{
  "n_layer": 11,
  "d_model": 160,
  "d_shared_expert": 128,
  "balance_bias": true,
  "vocab_size": 12681,
  "norm_eps": 1e-05,
  "lr": 0.00191,
  "beta1": 0.9,
  "grad_clip": 1.0,
  "seq_len": 512,
  "steps": 8387
}
Below are experts of layer 3 (counted from 0) of a mixture-of-experts language model. Rows are named router (the router's row for the expert) and show model dimensions 0-159. Each number is 128 + 32 x the weight over its row's rms, rounded and kept within 0 to 255. Numbers have three digits each.
After each expert's rows: a language model's description of what the expert responds to; "comes before" lists some tokens at least twice as common just after its tokens as in all text. This comes from a sample of Wikipedia text that the model never trained on. Tokens count by the router's weight.

# expert 8
router:185114108143129106091112135118161080136148136148092113140157187144130142111158166097129121151141141105182132128113138098106071110103085162150173077165153139156144084145136173143098174116113111109150133115093144089179177106077134129125144189123094122167150182142128125133141135096078150191085159127072102112148221140142191095092155126082156159151125102196144116158132137097142117129070085092021149117163104100112122156074094102092116121146122212180122080104119109130082152138106172
It responds to: Conjunctions and complementizers opening a clause, such as that, but, or, because, although, which, often after a comma or reporting verb.
comes before: " the", " he", " it", " they", " is", " she"

# expert 51
router:188106109141182156117103163131180138134121155126100107112149172125141115099182099120225105167127130124113126171127177143086092141115105171156165075150078137149168073101156123183055108127149125148152153094123173115120196138151114112138064115161078111135101166135104122148156135119086144103122099107106159085138206133157153098058115117109096106090118107196180193107113150166120162172143086160050140151135089150140130107078093135131102098135110148156101107115148113113101150148109050
It responds to: Head nouns naming organizations or systems after modifiers, such as network, Division, group, Corporation, government, program.
comes before: " of", ".", " in", ",", " and", "s."

# expert 1
router:169136158161163140119142155150166101076131144143094077110170166128154175066170122124168139140110091149139132179147143128127079124122115178086174105127103184155159117086142121125078141112154152148189101069108160162171103106152126138104152098163142179141126165138099137133131115190113150168115115108103138110172186086193225111108127161110141099108123122132193123079110130103138114160101127156053153188157143118132090140068079114117112064130085191183113097101078150116098161113153164
It responds to: Commas and word-final pieces fused with a comma, ending a clause or list item before and, which or but, such as s, ation, ).
comes before: " and", " which", " but", " who", " the", " including"

# expert 7
router:174074146182165162094110184144148098121166121162095090156186143146132116145210115069130116140134158127124074165151066147082128191136108139130137097134121131160186153132143159154016130109132174130156133106082167110141122128140093160126141100121130116134107147130165138094164116099060169161098106136086142113111157074142179149139108072140121074166109084141155102144102147128166127136116068128069101146147127091150102131110080148084125146095057160124169070085157085112110175094098122
It responds to: Line breaks and table pipes that end fields in infoboxes and succession boxes, as before - Registration:, Preceded by, Personal information.
comes before: "-", "\n", "=", "Personal", " Candidate", " Succeeded"

# expert 36
router:190125109182147141136141130138165132112156148144125091144127202114151154077179101091163120151104128091129142189146188132114073143129108147129141096128113134147182078096136145152075130184113167096173126102103107148206121120147119162171106105155094173133087183165136121166113159119118136187106150131064126104102153077178154084084169125154156166154114101137199153173160115176138069178104112134084143104133146129137136137089091132077074047101097100164112091090084161119103149145158146
It responds to: Four-digit years, mostly 2010s–2020s, after in, of, or table bars, such as In 2012, end of 2014, 1962–63.
comes before: " |", " he", " and", "–19", "–201", " –"

# expert 52
router:194141090116142123117155105160150159135131147145108107112147154163135160089224111122163105169152100126112077185124145186101048173122081125127153109116145204151161133050093131102071151119124164118143210125136157160177135154097131140094131115165107113159164140129074143144099080114087115120124172159060093090122111147164160127089135153087119116114155071144153123131120096097114135166124098126050165167102135082137106172078128143088133148129126124170135103117142159126114153221164093
It responds to: Pipe characters and line breaks that start or end rows of wiki tables, mostly sports standings and results tables.
comes before: "|", " ", " 2", " Total", " 3", " Win"

# expert 60
router:175111108180164164130105162176143150154120141123076135160084148141183141082160054108176132168149145088130110156116089172072134112126117151132139068172128142169167122074101123158043115149114184119159118090079154139173159175150134147127153161119120120104088167159113074139112123107095106136113171106050168135155140107197158137094160099052085108141164094167125122119155173119126102157134128121054153082152121131087128061096109119123105115073110162174120144109123119109073158150122099
It responds to: Line breaks and pipes ending table rows and headings in sports standings and results tables, plus == heading markers.
comes before: "\n", "|", "-", "|---|---|---|", "|---|---|---|---|---|", "|---|---|---|---|"

# expert 47
router:159127117142163162195160142104161115132124124141134103126121198144161129064181146140190103226115158101126131193153179111151043167112107138148144142172143157163167145090114162167053139105083127146143125070130121104158162134152150118171094154178134155185078120133121142172092100128136135157151096145041152117148108126199156109087101100084097087139158120119149160135155102146145102166098143121101192127140104130126115113123053136113126140182119119160133068084125120143125118191134113
It responds to: Cell-separator pipes and small numbers in sports statistics and league tables, such as | 13 | 9 | 29 |, 0;, —;, 1–1;.
comes before: " |", " 0", "\n", " 1", " ", " 2"

# expert 55
router:217118105154155128133129168151172086137151116151119074138130172138110113105156097117134140185099095115093133156142160159062079133131118150106155081113140141173175137082111159148061155143112132116164136074095134122131161150134104115082127108133126156143103167135092139155159129141064153122114127103112142161112221075175152099082109135077116151086126115255150177152106114149158084160188110142114120159144158116134130116107073125093093056122093065163152098101124106099084131152099123
It responds to: Nouns naming a person's role or kinship after a determiner or possessive, such as President, Senator, son, wife, daughter, architect.
comes before: " of", ".", "s", ",", " and", "s."

# expert 39
router:190096143113150130069114144134158099084115100102110084152115132185121117108193104120150109193139105190114102164149160175155085162090149124116150101130118163201168108140128160166063170112103123108149132083155100150164165131164105140125141147192055078193109139113108157127114141144122122121171142085047150098094178121164199092127124154106064104139141092172159135113110097092153098141148102177068157140141064151127082127105121100130106120140132127158124105107170149143105179168092076
It responds to: Table cell separators in sports and election results tables, especially pipes before numeric values like times, scores and vote counts.
comes before: " ", "\n", " 0", " 4", " 3", " 5"

# expert 45
router:205124128137154137122146203141109105142128127129122065113167159120121132100172129134130129201113146145162101160121092170166042186091117084136169127143103161126162123099132122132031122098155155125150093111094136136112153146135098150161138155148163163187108134110151129156141142178136118129115171076055149116165131116141144082122132073037124091139151143185199165127088127160197115195089092150086178127128108132148133116102115115119131079115145191115140111077145126140117171127086171
It responds to: Table pipes closing a row or following team and name columns in sports tables, plus car makes like Chevrolet, Toyota.
comes before: "\n", " ", " 0", " Votes", " Candidate", " 1"

# expert 14
router:162080137174185146110091171143177107141111114148098086077148154143167163081209089109177084164123108106138146176154142155124110105160103132113122116169136151153216122118115161134039143167150172114172127103119172101160168132110122161135122179158115114143110131120126121133139174149103144151087117096111127123157202040162156099049123091092115143075165116095116170165119146136167105168160075092113145144148125095102130139082113139132105113123139159145201101123146159136092167146163067
It responds to: Common nouns and noun stems right after the, a, of, such as rest, head, land, staff, lives, men, often followed by of.
comes before: " of", "ing", "s", " to", "er", "ers"